From a checkpoint of a small mixture-of-experts model trained on Wikipedia: a sigmoid router.
Below are experts of layer 3 (counted from 0) of a mixture-of-experts language model. Rows are named router (the router's row for the expert), up (a neuron's input weights, with its number), down (a neuron's output weights, with its number) and show model dimensions 0-191. Each number is 128 + 24 x the weight over its row's rms, rounded and kept within 0 to 255. Numbers have three digits each.
Before each expert's rows: a language model's description of what the expert responds to; "gets" lists some tokens that make up at least twice as much of what it gets as of all text. This comes from a sample of Wikipedia text that the model never trained on. Tokens count by the router's weight.

# expert 5
It responds to: Prepositions and subordinators
gets: " in", " as", " with", " by", " for", " at"
router:155130094111090144084125130131100145107136122197113135108160134126152115164116154127119163079111183112124134133157100186124151124132149182092133124109131128097109170108133174126102102144115120136132154141100112126121159149126140123144124147132116107106109115129140115124118062134154098131111174135111086075117145143122092103132146119098156121085111143162090096059122091147122110069148157141111162126119154098150165146100118146147133106144107110141129159130164115100140110131161108109136159133109146139119131125138119102145144106154156160153123118133165148144124113140161167120
up11:146143166117143125136156128077118127096103110115133131131121142144125109132117125125095117109134119162122123143164147123141109153102191134147157144115118170114154098137100141092122138157115130144160148083081140095080166112159152121141156134177123109131154111120109137132106159157157141121131143137115117154144126120117141122129147153150161162124116153153114170102130110126104143139116113119131108062087103119178113104085099073154114146128134154118123115081133218108104136138104155142105114089128152133148118124131134111098101140139108114127169109102137132110182144114180126078
down11:159132140110144089128104118153079137140086086121125119146126190111132113152157097088162169152158122060114182131118133119098141114131106146145130120130139099136110145135147172112134132157170127157111139148142170083132158119133154113133131120137094146140142128147145186132121138097112126147095092105077140140111130129153148162109118103092139126119114136083108149090109153141127086120118132119120070188165156092091152156138130126170092139127125100123141137137129159101121118102143119122154106143142133145132167123172159126148150122117097133100118138103095134117125091160135125097

# expert 9
It responds to: Capital letter pieces
gets: "S", " C", "C", " K", "D", " I"
router:170114143157120123121140134139095138127111139125165137091130167125115151095114138158123139079128169181153155151129085165154134112108143135112153135123092121155142133104147121073116143093136102128129135122063137112094122098196117142135133148151171116111081117144118100108105133138125160116147140095093130152109139121135158111152148106156122095144103104125141122128070115147125155120162136110087175112107132142116151107132133188110131140150092095103144112126126131144143110165101118140127163165118131120122101135096136135146095118146144125124127129073115161091144114145131212109
up4:176175132095132154092164157178125136120170134122109105158111104142129108163092113092108164160125128099126165137141123135105113138123165125144097149124107151110156102109106094164128137136104152152113126133124113109104093142176152175148162151165122103123155085103120127125129122179107128132053156132140115122111138088073141150114141141105154103123107137149113165104105130175157121141096113120144117111128124128139119134139093114148130141129102151104154099094166123156110089127156098105144106110114168138126116153139156112106130149093095161130136085121157107179132100134119105125
down4:151149132123140177174102130087119142111140129094126123134138125092158125109145141115138147150145109102161143130137133150138151172072114182122113163131140124130167135122127098117112078109117096113168142142150125120088135140135112145114132150137158118122145113118132129107152098103112135137071095138093105110148128085143110123103078144157135152125134123104114134124107105122154072115117110168166084115133118144103166147128121144074135143118139164152065093119100100122139209154136181122103104143143105093143149114118115102148121168156109147131167107127146091121108145145138152115

# expert 63
It responds to: P and M word onsets
gets: "p", "mp", "P", "mb", " pro", " Pa"
router:142125105117124166129076095121131150123103111112105138130107143115190140113117168137070134139119078167118117128133139127091125092151119148114124117079139113084149114140137150128158118121100135139129131148098117114117100131142076166101172165110173136131118121128118118088122111124098136096127154132103132086122144120149147114121120083167151119115093093156160171113106102185085131141138094147158138128137126129146109146145113158099112125159175140126159111125138096102136156145136149118082143104106114134133091113139153101070098167093129140128165120162173118119138108169121148147
up0:137152092124068072105139164139153094176102137146142147122139107132105151149118132075115100150095147143085162119149087131125149110148159129134129121129112130158111145142173132098104168151115097120103098099111161166111119103164132144141102109142098111125092086133108143066106083151080107093149141169104109108133078126137120096143096111109156121119154122108143137092114108078157108125132120117137107107122133086151139151157145091114133129152122096170157130162108136138145145147153144151126141154102105103113078110145126121113154097131140109111121150122122137175127120108134116142
down0:133165139110093139127124171095141136125135123148153142118126120136129138125177129141120150123105119163155159159136125125123110128130074138111091133158119097106133170107154160134124133102112125094128139103132139116126133150136123179169154117160151092120117112108132119125143112120161111163113150141136168098090153111120166134102151188133135096102139111112096141109172144126123098143131158125099157116115147138121147135120179146126079135154182097096103114123099147127180127149134106137144175155156140112122131115128100036114123167104105091091115100122130157142100102171098150089

# expert 57
It responds to: Word-ending pieces
gets: "us", "es", "ke", "as", "is", "e"
router:126148109129103134053135112063093158145107096097101117098098115123129154140143150120101127119125203074158151111135116186111101145064169167107147126081132132090124084113089103153104131147131105103126102132118122137110157152153142162134165133119146106109096150167155127118143138157143119102122139143159099115107138148122102113123112110138095118104141122084127169135122119142125140155155119161136100087123104103186127111127111119182125121116139166129135111105106100132103111172115115106094153130114123113091117137124102096116115149146128103131141127117116130107150140113148124144
up0:169128163148081154059167117113088173104142128102128118100126105142161163100109135131126172111142103111150128117119120102145115134131119132136153071101162157146087127097102129085125099120134141115136145150148144149128127105097169133145141161145124124162125133118113128122146147153095097116146160110119130113142093133098125098109109163123136100116119073123117139124095092141091135130110091121143125133140115104163154134106123129106092122100130148129137088087117065098067110121101105099122098098104145114140122113163158123128138159110117173168153102125099138135139138080160156098
down0:123103126157112127135135121136138145088113126127140113090121136114099122139136137138132181142141151147120114146165124154098118123138093119123145099144132118122112152123123079116127131105089127164150156111136085093129121132127165108136086142084097125100132122130135081145098124114139115134099142178157128104136088145140098109115150144116173118131128145115126143147110113166202137111137074145112176119137087124146160114091159127098131114116131131138171138132121089130123107114096138158122134118113138125074196128106126171138136133106187089128116063112118136173073127088149172130

# expert 6
It responds to: Capital name initials
gets: " C", " P", " B", " I", " W", " H"
router:144158141133086129113156106118103161100135109119136165133122197110140119091122126154074138098066139146140131122116104152166130132132132155132114116143091132140141131183111140098120102092086091135151129124102129100114093112155123148153156126127104119114102141129116092089111113153143114070175134138117108150139091115106163103131136117136121141117122112131116114109153107149112120118131119137105121138096148109140163078115083171118126152108077132080114111070083162127107156155141141105143152145120126106087085143117126115132125123158142122138187151090112116134134098100093161144
up4:134155073153128164105170142123113130131132113098119150134103121160121191199121112088146147127086119126139130107168139133152114175147173130115165163085106143125124075114086165130135110144127141113139112117147103095130139135141165147128125149188133086114160135145125125131136099151131150124130138156121131075134148120100118100096104123132161088129086142077130155122132106146115093137105107168140121138122112114119123152123114089143129177155151125128142149129173080131149105158130118124121109110108180127135089080130113146123115140120096136152153091126146141146122127146151174111
down4:059126111103124097160116164162123156111137063156150152141119133121084120140140109135131129169105160075125102117172111100161131092126118100098148126121101141156122135137105067136142135103130150141126101154113116148121129151115132144140150173126088150153114147140101182120141151137062113153140125145132146103147132112147128096166180119143154120124106112096095138137172104162115149156109156111149108138105101127141152174110139163118110143117120088132137081108180127109130105137138113121077124133123163107132125149152187108132127143158142124133111147139131119123152128127106100165

# expert 47
It responds to: Verb and word completions
gets: "d", "et", "ot", "t", "ing", "b"
router:142107127128155154103148147139084116098157106110136121116082123168183105155104113115135120132076150110168115133139168149138108084112119131098176154097115112125135106104151122144131105166158141131122136127119153102113095117167095131129139124106116096098107106118162120114139087137112100145127148139085153107080153172136137146162149109099156102127091091117095166105137127147133128117139108139086112084112186121132139097088100112118086125107154135126148130118131123124134132141108090147139148152086198129125110117050157125131095115098138128164116110140120142134121122127160115145
up1:070139100143122126142147133134133154167151162121091102122117123117143136167191124150160094169113134113110103089172132113122132172128104164099137140117157156143124089093079134148130091156086130142109126150129156099135137116117132147124149139129082177108092149116126123123130105143096108110058134153077088127075131117109110108122128098162167124130100129086122119153100109168102122099098177111100146135115144110101115119121124121111099136129129108139102164121170119119144126151162120143107115130152164098131143098131116132126118129143147121127102115179135143136179086137125119157
down1:110107132126125117094104159149148114135144160147146156116073125130137102146201130142118133130130125138159134163179131125128156131144102158105162128115148112121126120140158142126087147155103120121155119121160113168149122112088125128112149121131111143138134152178102107110162138102119146137098129132112131098181145130154187136160074128172120083097127130086123096136158165125145164117128092097180133123151151114146172147058133153115140131155117118124129154121140173120146132106098173170133122127163153098157129123172127160114129110145108133129132106161154092130105093117135162131

# expert 34
It responds to: Word stems before suffixes
gets: " f", " first", " g", " part", " found", " comp"
router:130114097139152111095130072131080128142134120133149096121097140116167161153123094135099145122102126169100152132120134142163155112136169148084152157103109132152151137120129136161136112109099145103123085123149088158096140116134119148140156119126141134109120115119109110099116138157118111120109145131149101079133113150143139133147127122182123102119115091116118158076090099170128132119135103102176095133095131102099121174133078136115125130126150142116118137091158142114129092129120164112107072113132136092156157178110122128171068137121161131117113132140132169199117114126141162097
up2:101122122108111112096139120126096154157170149127119154129102173138141104194100143141133170147122116059129137150161127121131117108131181180132137102100114174134144151150143123121110159142115126138137111066075152099118155125138166129114143132123104141138170142121141172126107119139144105135120118159141124127114128152118064158155133174105125126155105118111090142146108135116143139155149167118097168139098150150152127138079154131132152140106113151109120137093115147125121112171167114130128104133113100113145087126117100142116098164111107114190169104143132112127129116082138127088
down2:161077110140132108132114161133136155162105141123132094114111163080115149106137116134194181132122135087137115146116109164171105132150125130124136106151117097143127106128152137093135169145103133095106086104133124139127108129161136145130101064118142108117135143156133119148126152144183134112093113134151129121121107092170139138177121117126113102159150100194100123138127158119164086122144126157092135145134160082102139108132146162163093112135126132105083155148158098138140096114130103111147103106126163125136121143148110145122088118099163123139154176122130121146079094152121148105

# expert 39
It responds to: Common nouns and suffixes
gets: "ment", "ation", " also", " film", "ence", " it"
router:116096108105144132095118105129127137156129187163102156104134143167198138144087089099154142090133123141145145132148178115143137179128155138113138140129126162153130176160110109145126134092088104099133122098125168122086143151145109187118126188166100123117142122138106110107086117124138143116133142145096148140147104148113137106089118091157120112124112115091146158100115102160116115147143129097149148104151109111115143128138114096156140141097121120133114103091140158117183110143089166152117122088108149156152082094116142151095120112135100112130139164111127139151132109116153129153
up6:102119150138146160166131108113110128123156120091108110134134223133127123138129133129135115169142078151129135123113111130132122133171096134163101131150144162146152094126109098162103127106090090110129120117104112129106139168156134146140157087149145120151106121137118141098121108145136139126092134151107110164111080109174123115132144082116174149100100102107131125132087105092104148138116086094149118157162127160114145150143128155125117072150138075125161141150143140167122131141128120103130159148090116078152141139161130099109190110139134125137121152086153124166120097118106124105
down6:113078135138170094129119115116119093094160119132124131118120164201150139101116126112140151165147101201119160162122110115111162122151119145146138154135103125122161124193135122126115143147161123175116142095109077152166131150143108174139122134136162159103119096109133137101079113130105084106111123147137101144110122105124135114084099122110133161094083127128106155127100158102137135141120164091140141155096099133143133159095144102140105130092137143082133089138131132146127141144158107145121141127112141098123140150124158155140135130079143164101116123125105148171129109157098155156

# expert 3
It responds to: Compass directions, place names
gets: " of", "und", " South", "th", "east", " West"
router:156143163139111101122116125137080127124109082112138086126106144138130085139132152123141136158143127102131129164142102100120135120102175152120162183134102144155173134122097092120050135121084129129146109152069131144130158108150105133144150135166104128142114130134154076102121097120154115121132169153156100107097127170174162111078134109160089107129102096144110140090153142180129129156128146101121138107125138136129131111121098153121072116110170153115146116094128133092136123155111123128133125128141135163132155156144135149130116136116162118161140109117157136182085102135147110110
up0:117151148108077136107128109129121135111117133159116138109113147079090151128113125167104092148101117142110098128136140137120137081141140146152108122123121162121103146129129129124117107157108127143129137113099160079089119146176141172145133167083133124107125096109104087089115099146082151126126144148094124125133150146084126118167137119110127122114084188106121130122099122152103114105102131139067149112093104119147136113111105109135141151168137106146135099129131135145117104142146154091147147089099124112130085083137153098124173134122081101129155069106137139126194118141135177100
down0:114124124142133174127112092158130105127114140101125121135150136161133162120140130118099151166162177098121112151114162108117119123156096180133154137110141112152139160150137127134154112147138137094153158145137157149167113152128151147188113101095113123150136140115106123181095130145127125192133097145124169138104160147155145173145116143087080124120177132133177118128138164085153111107130149142143120124125170144126118115140120121119119187087134122108112085169122160156111073090124161087152146138117114136133094119100146136171125119109131120114140106156128117141099136162152139174

# expert 59
It responds to: Line breaks and separators
gets: "\n", ".", "---|---|---|---|", "|---|---|", ").", "vel"
router:153139129122136158134125114104128174076157123090116143134113136124128157150121106130131112132112099122144112156112154163106094112099142137106090088101120144100136119150100093117128113139151162111081126110124185159119114147140134146118146143106129154100152110139140096076117130155119129142150118159192106182092137143112118103114172132152142073114135100136087096119102125140112121137129111138113159124146122103159157127121113155135133150134148099086161156110132185151142102137119117129149191093109142125072095180117164119093127158074152092156133110132149152133122112108132113119
up1:155139087171103128116151119137103140102125128149108125107147165147118136149138155123093129117096144156161112144140095132134172108102126093102131153118096160118180103099117154141120160144116181118119125136111139101096129124146154197117141124102175116124132135109098116113119140149112094096103123148050129099128124123111164107097137099142143148103099135130149127064154159168119140136125132147075120141143143159136138086127079106133118126130135167135154121109148108161134143170171137101082103117113155134146151148135143149112127176114141144170133090115129152160169104108154118124
down1:152126152111134133104151155115106140148142135157140111108105175125141130150152091115114067138122130163145127152100157118127137154126090102113156150080124129109120102163110095135157102149113126112127158131116143122060118107155097143103163151162098147103119135123159159142091125135133129126192108148150143132087159142153154148130132126168111116136158098123131138106159114168139134085124101145102149150133106097078108082082136129096115182144136073128116153126104102119124145164146147150141130159180125092144168111113137086109164154092125113137119175135136127117109139122150139121

# expert 56
It responds to: Word-final pieces
gets: "y", "ine", "00", "ri", "land", "line"
router:163114155162126113089177159164093138093186123159177121100137127117122113137113098076101132161117126118120131123105156128152132127105189126125162176105122139114149166111116140134114124136121095112113147107121162088147116143139125120158145135132100134097148160104117142109096120162104132106142182127109106144108158164113171099164137120122121124090130138142128123110153123142137128118127119136114124069126148143109106121093115093079075096115090146123166136130159112099148140167134124166161119131106147183106143122106127141140106147129098106175147089130185141113152143146139129110
up0:112128125082128120123162132121141140131129122094142132163105114143101103106117179096118170114090140110125100150116124127108108117104110112092163100123108133142159152140129149140159101082129127140144089130188131157111103123122139132180142109144119081145117110117092125122102122168120160171101175125081116117099115092130152100113186126098138109137154132131155128114089112123131120137113091145130130091118116127127119145161123115128122135119126107170146112128115105109069112137139129108195110138111144167130099160114168126102131157109108133155108156171121147083113101170142083190
down0:129136094114131098134120117139114072099170108164173154094117147158107110147172103133098131144122140101180108116118158087137111183144087122120125132130155115111147114129122149131096099110117107168136108105111145130183125126144114126134130147144078157152185139122133121152101160121081143077116123093124141166129143097125107128134106107119166157076114081129164129094121112163124105142138121164115101085148155139107112127105138163115150128111155111123148136126100103106147150122130145173152104146138151111155101127150131083144136087136191118101114133130127107131101126092103139150

# expert 14
It responds to: Proper-name starts
gets: " Al", " New", " I", " Li", " S", " United"
router:174115104135120106130121117124039149099118101142156110115088152106128163111118138145070143091094099125116101112103110154139116151111134136167137130112095144165153166166123139113162128107118114111157138177138128124116133137151157154149119109089149143132085162116141102111062142175124068122137154165109110149116119126136186123104167157156116109182113145142103100133098118155120118116152107117135135132067147149099103108143113140118110121158127130108153086123156137128120139152146123141125140090100150140116129151126150150143127161128160157145131121130133152152109114095125158098
up1:120140091108098124105171084116110127085137136166144089107138150145118133166120132130170141129109152155125144126176143166124150137106158138070142136116114169089157132092149092124135125140119123128130111132134119128149094143176094143142098168142116124104157106152146162108123107182127133097126143170145115128164111144153131123149158091117112074093111103144157120107128097166149101165137131128114190109159159104145166136161118101147121125161132138149157145102114102174112109139172084136133136142115113129124107121138160098087161118113105131133172139099136156131134125155138110172
down1:091182093126103147179159146141163135137102103100185120185153138149102169153136136128162129131111115126129123071145132109121145132103107105113132135110183129117154152118156115152082168172126152119142125115187108148091124116127128154124172109124132193165127131064138114139164127116131131167135170150105130138104132094103123160128126126125189142107143116170183170124167115119117119131128134131140121139123153144124134121165121095101161152094119110139139153131114132126127160145165138109142136116144136098129147146125170131153147101112145121119125127089162141136155159136135125126

# expert 30
It responds to: Months and or piece
gets: "or", "ad", "ment", " Mar", " May", " March"
router:101148140131119100088130089087088153141132153120078154137172151112111155126108133146095144126103113105120163126140146134164128180157149130113098108113134132156131143158120123101146107095118149153154133084153122153130113101147120140129152160119125110111112133172171086093107111161128125074133144131143141167135108143121105130093156145137101097147124091116110150131138109101146116105130133147060162078143128102164170116122103114112155114116115098132122149082103104113079190141088140115168105151098150135119117166128092136135114114155137145169159101137091123137108129126154106117
up1:153175107154126165106121170113154139120147142064111121135131141117112124118083145127138093141163170132101118097153133148086101140130147172105133094120098166087120159123117116137088107165114106131105096115131156136134131131154140106118169128149133129154121137114109117101156096137106108141122144144150095119125095123139131097133119145142118091160096135086123126119070116156109117174157129135140121148157126138164091145155144124165160160150159108105144100091093050117120114126136098168075157122111128160128084149134115118139152130090135180145117171127156140135122119128138114150
down1:094098071119125116113144128176131135096062175065104147128164134125148096091155136134109084134147144114135140133111118091133118129073135138127096104076151126141106106069146141130122125107101156114096137133137116122147159117119153124134134146151158139108130127155143121126171107160111127143105138177141126084122155148163102115115119144138138127097135128135122111163156097119113126098112108146177112104138121112139114107175142123143148119139142139135119108099082141112121123143163108116158123144080164094139140160180099092169089152115098187121155150136129147145137105150134107135

# expert 43
It responds to: Digits in tables and formulas
gets: " 0", " 1", "2", " 2", "5", "4"
router:121136154140134151148127129149125143114123133131120126102154176106143132113121145115138109097138153164131120104142105154096151161113086149146141127117109131128135116130115110086157126128139148110082122098111126111092141123156132116123101152122139124122097130121134121089113106169177160149175130120126149122026177168143119088154129104123156135118121133146163142098139119157115170120140140081138141115147115104134139116120145132108123123153117083063133080111130152157122088143172136096147134130110135109138090140078146121135092098111174092127152120079128156088175168105145112146
up0:111153090131096122125145113089111122113163119142141109127125116132091142146109136159101156102110106140115125118132132130130100134145134092124078126128107156123174150125142121160121157125116155128172127117139135152086115118120134169162133125115086089153102116135105134143112140164116070087105194150144118116142108123079139128112164126150133105093119131098132135080113096123090094162101118169133122138108128141154132104146114144133128177119190153165127150134150104139156140190101123193118138153131165146089136155115138087130154146147099151118109131144148135169100096139170103149
down0:161108166121146149149106111152141073106094120156114134130106082105118128104131133134083147102118108160112091140166135084133117107129129113149149066120083125116166106111127156134141133106162130166090119086150158174124126169142080104136106159162127114151130087132116126155133116098152156124170148131082153151144157132124138122163125150116107118146128136133155107140142143139161136148127134134140152099132143127076100149158118090126180143185128161147091106149150102134166089091130175135158155115116152135129136127104137139140100100149136110119124148105135159090143117157097137153

# expert 1
It responds to: Word-final suffixes and closers
gets: ")", ".", "s", "ers", "les", "ies"
router:097121124130117099106133150103117195146183131140120125087100115154084131149133114120122097083144153133142139142138125148108111154106133161088124192130129171096136139084115107143149114117087094136131150099086158151087122109141114125156138135122134095123178107068141114085114076177154129134164116148141121150105140143118167123146126111102152106121109157132109104114081076140111107090135136133157123136135136111113120118149106147136151106110143160119133146092143124099134142131116125125136130067144121136110092135137123132115179152147119097165092098108133140131112108132144095073
up6:136137121153086154072148104138119095123146110146118143098101116160128131094135180123090141151126116135184131081114117153137132117097115142098116164109123187091116145110133134121129115158130130095121146171113124133120067100143108156137139184116155105050100133139152133098118096127122138123132130111124104100101179152131160105114101159134124131130113121139089147095121093131094118081167107179099108109152121107159164159125123146146120105140137156129125110106110123170086125138128135105170133147126111127092133139110129134130111171148098115135147132099129132082145170136122161153
down6:149137126137109133105122158126164122111139123106148108109176120138089105132169160096121114107120130171122125132150098132087062136166085184146105098075142151137115141127132176135148077119087166129127150107141122133163155100131104157141098117157153112081138118135158132144112145139117072133151124136134193121121154122060180160102095131088152124141098153089113134142089127127103177136118143102094134102097128135125120131143098143093122157125094138118103127159143129166123116125111111100116151132111146128086136116133132106154119113153101152113142141111137145103149116127114146109

# expert 27
It responds to: Mid-word name pieces
gets: "-", ":", "===", " and", "n", "ion"
router:115173115119121155136142114120122150159140158122101141127139183097106147165141143129154133125095148082130111115128156130095102134147155169153116130114102129130153141141091122159112161140086106128106083102151111149101145119150128160115142117131116105143162090145148123125093070161105067101126137182116129099098119109108129136149120095156166087145132123113109137121105070123133058147122136138112136144120125121132128106123108156189118115183098136110119140139149157152165120153124115084099116112084124097108095153118117123085142104147140150137150115136118116181158118102107110142
up0:118165096115123127159129124127141147169121172134123151142130127136102144139101153166136116141155151156154156099149155139120163203151169119118111090105149175115137109126137130119096111126134168152092146122145115136082109103116121107132044154148118130107132138119118108130084107144106185117103144156141128180141148151137140130088110118133110149177124134123108103123112110148121134123104129121173164106154129164120157127147127155174128126171128114177113104095126104106120135152139076120158109117131126134090136174108135148083103140153116159133146146126136119151120137133123180083
down0:173194096120142123197095095129133105109169153150156131144122130111125133132128114123119145107122149129154125131136125186113193152097132111119126078141122086128122169154141112122114111132161161159092146117096124117112149133091127114082115119117141105107114146091166095129130161098102125139124146097150125114139146147137125139117081108128114140106127128107156085146113113137121155144083134114113141141146107139127183093135113157173102107144170127105137105075133146144091145131079112136130151116122157118083154161128128149129097140091116111146124121121105073138094166118096149123

# expert 28
It responds to: Short word fragments
gets: "od", "or", "b", "ar", "l", "p"
router:148125120158134133119169094117108105083143113115131114111124149153130097136114149074105165152118137133124157153130155141122168110166133063104138161095151122126160083119138114083127098138118150136107141157127141128117117114132140186119157142136168117101078107152132113073130068136121143111133118141127130086155149176157141134097160139144096136106089143143123171060129130123154152094097138138094130105165147115157124073129114091141104110126168141174131136119091102133107152103104124135103140128110137127166120114105147112134127162141128132150150093098130146146159114146150128160
up4:172142110139090111167144161139115155153143146103105168124152144155137112106135088123138167127123159122130121132126144130166152136165137154123127142130124128170126120073122170092094122105116101087108083114108185164114141130127125175183102113143119132138092113155103107115127125136128129126118109123144133154130125107132093136170135157165149132122144121155102080109168143126124100117139107133108105093137137112148150151120105150079165091093154131078076128101094157115112063140108130164133152107145099082133103148159139167132119110154129090127131128159135154147130113174137125128
down4:106097121140109103154134136146081118146098113143109132118129135131131112108134138159107147131137125126116145153143087146184135120137108112137148133147143134179114143094119129088116126111125111060117115121126124158122113136116122110141124103144117122145096164116108099120197175089131132115174096067118112117153122113174110180121135134129138123134147124106133100116138127095161113143155096121148093164071129164100146137192158123099153102097154138147147120154110124130143161089117138158084168163188121149161119117108141120155184111107165126133133142128153121115155150129104128100

# expert 23
It responds to: Mid-word fragments
gets: "s", "se", "re", "ce", "k", "n"
router:154178130148116153127126143135131096113166112134114132123174152142143136147119123097110169125097092147109157090109143164153150120131179122132136110101140166138166141113146144092107156151131144103116133132139113073129125151173110138148157159144140107106112120140151144132120123143141110109119152133144086142119137122119183098135123106114152111120120164129093145086143145141109150111163122152115153114102142130140179128131117128114147133121091124095131161129126153176120122172121089126156191102127107144065114111150184136093141174078110140129127110101119146205142133129149160093
up1:124125144117162170130147153137114156135127164102110134151121129126166142107155127112168134112178177091107166131131117108158144102131111175119103139117139130137151093083153121132164125104113181121149110138134129101114135111100122201119116135146128134087162089129167179115094119121135140127121118153074121135163129136137107145174144127159074137143131111146100130063135130130122139104111164131117115121121128125107136108163102154165140108094146129129148133075107164157146113140142124106131094146144127049093125150131117132137131122172099119148108108113144147155141118117177151154
down1:050109138123138110091143137105086180176116132134116151123149109143178153084149085118161071119135132147104108171111107125137141149162130147135153146147132126114127135115167114119142186087118104147141149121139079104068159139170141162105136060153119102136138137115118139143139112161133106127165125129128138166100133107147115139118118155116109149183133132154119143100141111119149134137131107149124138134107152169142147180161165116132129101089157125144095118092123160140103124104125121163123145122152095132126151119116144152092084130120147137139121167113114146165154128116124119124

# expert 61
It responds to: Sentence-ending periods
gets: ".", " and", "==", ").", "===", " =="
router:110142118127101160105168117068124139109135143146088145149135130129138139165124155110105177110112121174153133142092153148127141107152156171118143141092093154131154160114110100113095129187117151136142140176147170133116146116134128176180131134109165130094143099148131126098140117185131121141158098158144111121116120148101137116104176127126104083140124111102143147103121143128127067151140070128126175153102148109122129116108125140149140115125131143091146151099135147111142090142144118126125149079084148091086112108144147156121140118133154115156142106115133125089140118099101107079
up2:155151127129136205071168165147113155128105160148132130136120156153110119110143110129102149148143146138136097130163138129164172130102126096152178142163112105115092117088137118137116174105126116146097097105119118106117172128152190134157122114103117124114094111088182128119103127123095101132120120103102149110139129162105130140170108122148132136124113152138106126167120132136132144097129133197151108149133148133151148173155110088106110123131120131133091130144144114140131106141143119159134104097127095081089106119129138133108108176110135150169165115078099149156114103140155143136
down2:083134157137146121153133103143145092072135138078158153121117121122129112155094134102102149129178137081151135125120128086149093132133139155132126135088085128103088127127160113126089156168156151102131077100107121125163179137150154123138124107096141124116109104190135130142119125120096157121117100100133144130165157149143145108176103158159114160110107142109114134136151147105103139083154147144124125109139113112108088100145155145078149142145124129126131183148144109159134125092173130137099144108132083083078150109120126132110138114133144142139094132101148126104123181137135142138

# expert 22
It responds to: Function words, infobox labels
gets: " of", ":", "==", " for", "===", "\n"
router:118149132113141119126140132120081152158119103145100108102110157132131161179087131114161135130099121076133124112125145158139137110118132134153152130152108154160131117089132124124090132142113098117121097126145159153144111130165127133129108108139147111112123129118117096108116141155150146125115169163140100101143049113072110104107140125152140102178131136079101105149148076137118115098125122104133155151110164098135088134142110127111116098138081116099132125124117155165141130156133091103107108115119173141089076113120133103098183174150101133183141102107181152171133129146127117131
up4:108129125120141138142147125135104167129150105134145102118148135147120100163151143116086178156092137142154145124149091133163132061111170172138125196103125149127173117160140131069122109130151158145132127119079130114141116128141109135125117130164134078129105135139148110078112093140123101096135131141126144140110147138125177131112104129157143119115103136098118157107168129166124166125135107163079100118132088143123183079105085100152125126159136144142119112099171147116105139134110135132129141083132114141100157126108185122137135132140142164153161131138119152149167093117134159108
down4:118072147136129123118126114141100166090088154124096119110082111116106114177129131101117060116122113136130164096142160125127134095141124125116136137127146150162175117128126129141091147170153146135117126138158125139137142127107142092173154130152102114142157135147144149091120121149123140102119097127119160133113157144111129121088133119118127146140154124112111067114090131167149145159108147163143067070094107127131086140106103139098068121117127138117060107108157124112104125135122100155141068096166125129169140129107124128149102112101113148127137139117176162127123117108162128144

# expert 48
It responds to: Months, York, and pieces
gets: "er", "il", " York", "el", "ang", " March"
router:135189139151092115075136111144119146102119167127119113146128156106089130153124153129129161097090141115138141175100099146172117138122137140139104207111122202141141119136128098129124144113110132146133099111124117140095127111158158141143123122136094116092100093146130113119089128137143104111150148147081148169124090113111165110101182096139134143130093101141126126112107129157115134095111121139141117150114107142117188135143100099099166125109106106136133109111142168159104123152120123092150107128089139163099160167153166098111089152171129126138120123150117150102088117125122107117
up1:117148160099134175115152150143124086097110098090128103116123116130083146109096107142109087095154125173147135130156108108117145128121180133131125103125115095161071117121144161139121146121113099161099117126179160111110149154157137143126148125172121153104101163096119168121105153150101108102126146137130118143134152111083161119168161143161134143162105171116110129134103121097147090148164154135118130121126146108185123119091101123136137093138132143127118117118156130146110145135134130118133121114131113129151118118134086081099109152140166100128169102159165094141113059149136141079
down1:110110092107132110101136147148141170127137136132118120097081090095121136120169121150174153095124149149127114136103156167104154118148111120114101102117127109120134140126148136151165095118116095141141115108138126130136116143080133154087147136106082131101111116127120106116118124123148114147134131127128115147150155126143114145090124186108122166153126148072124154084138128110134123138175146110093111117132167141137203104106172120106086133139131129155107116133062197149153116124139106112130146127168106113178146102150133150108141155148097104094148102157159117156101086149129171139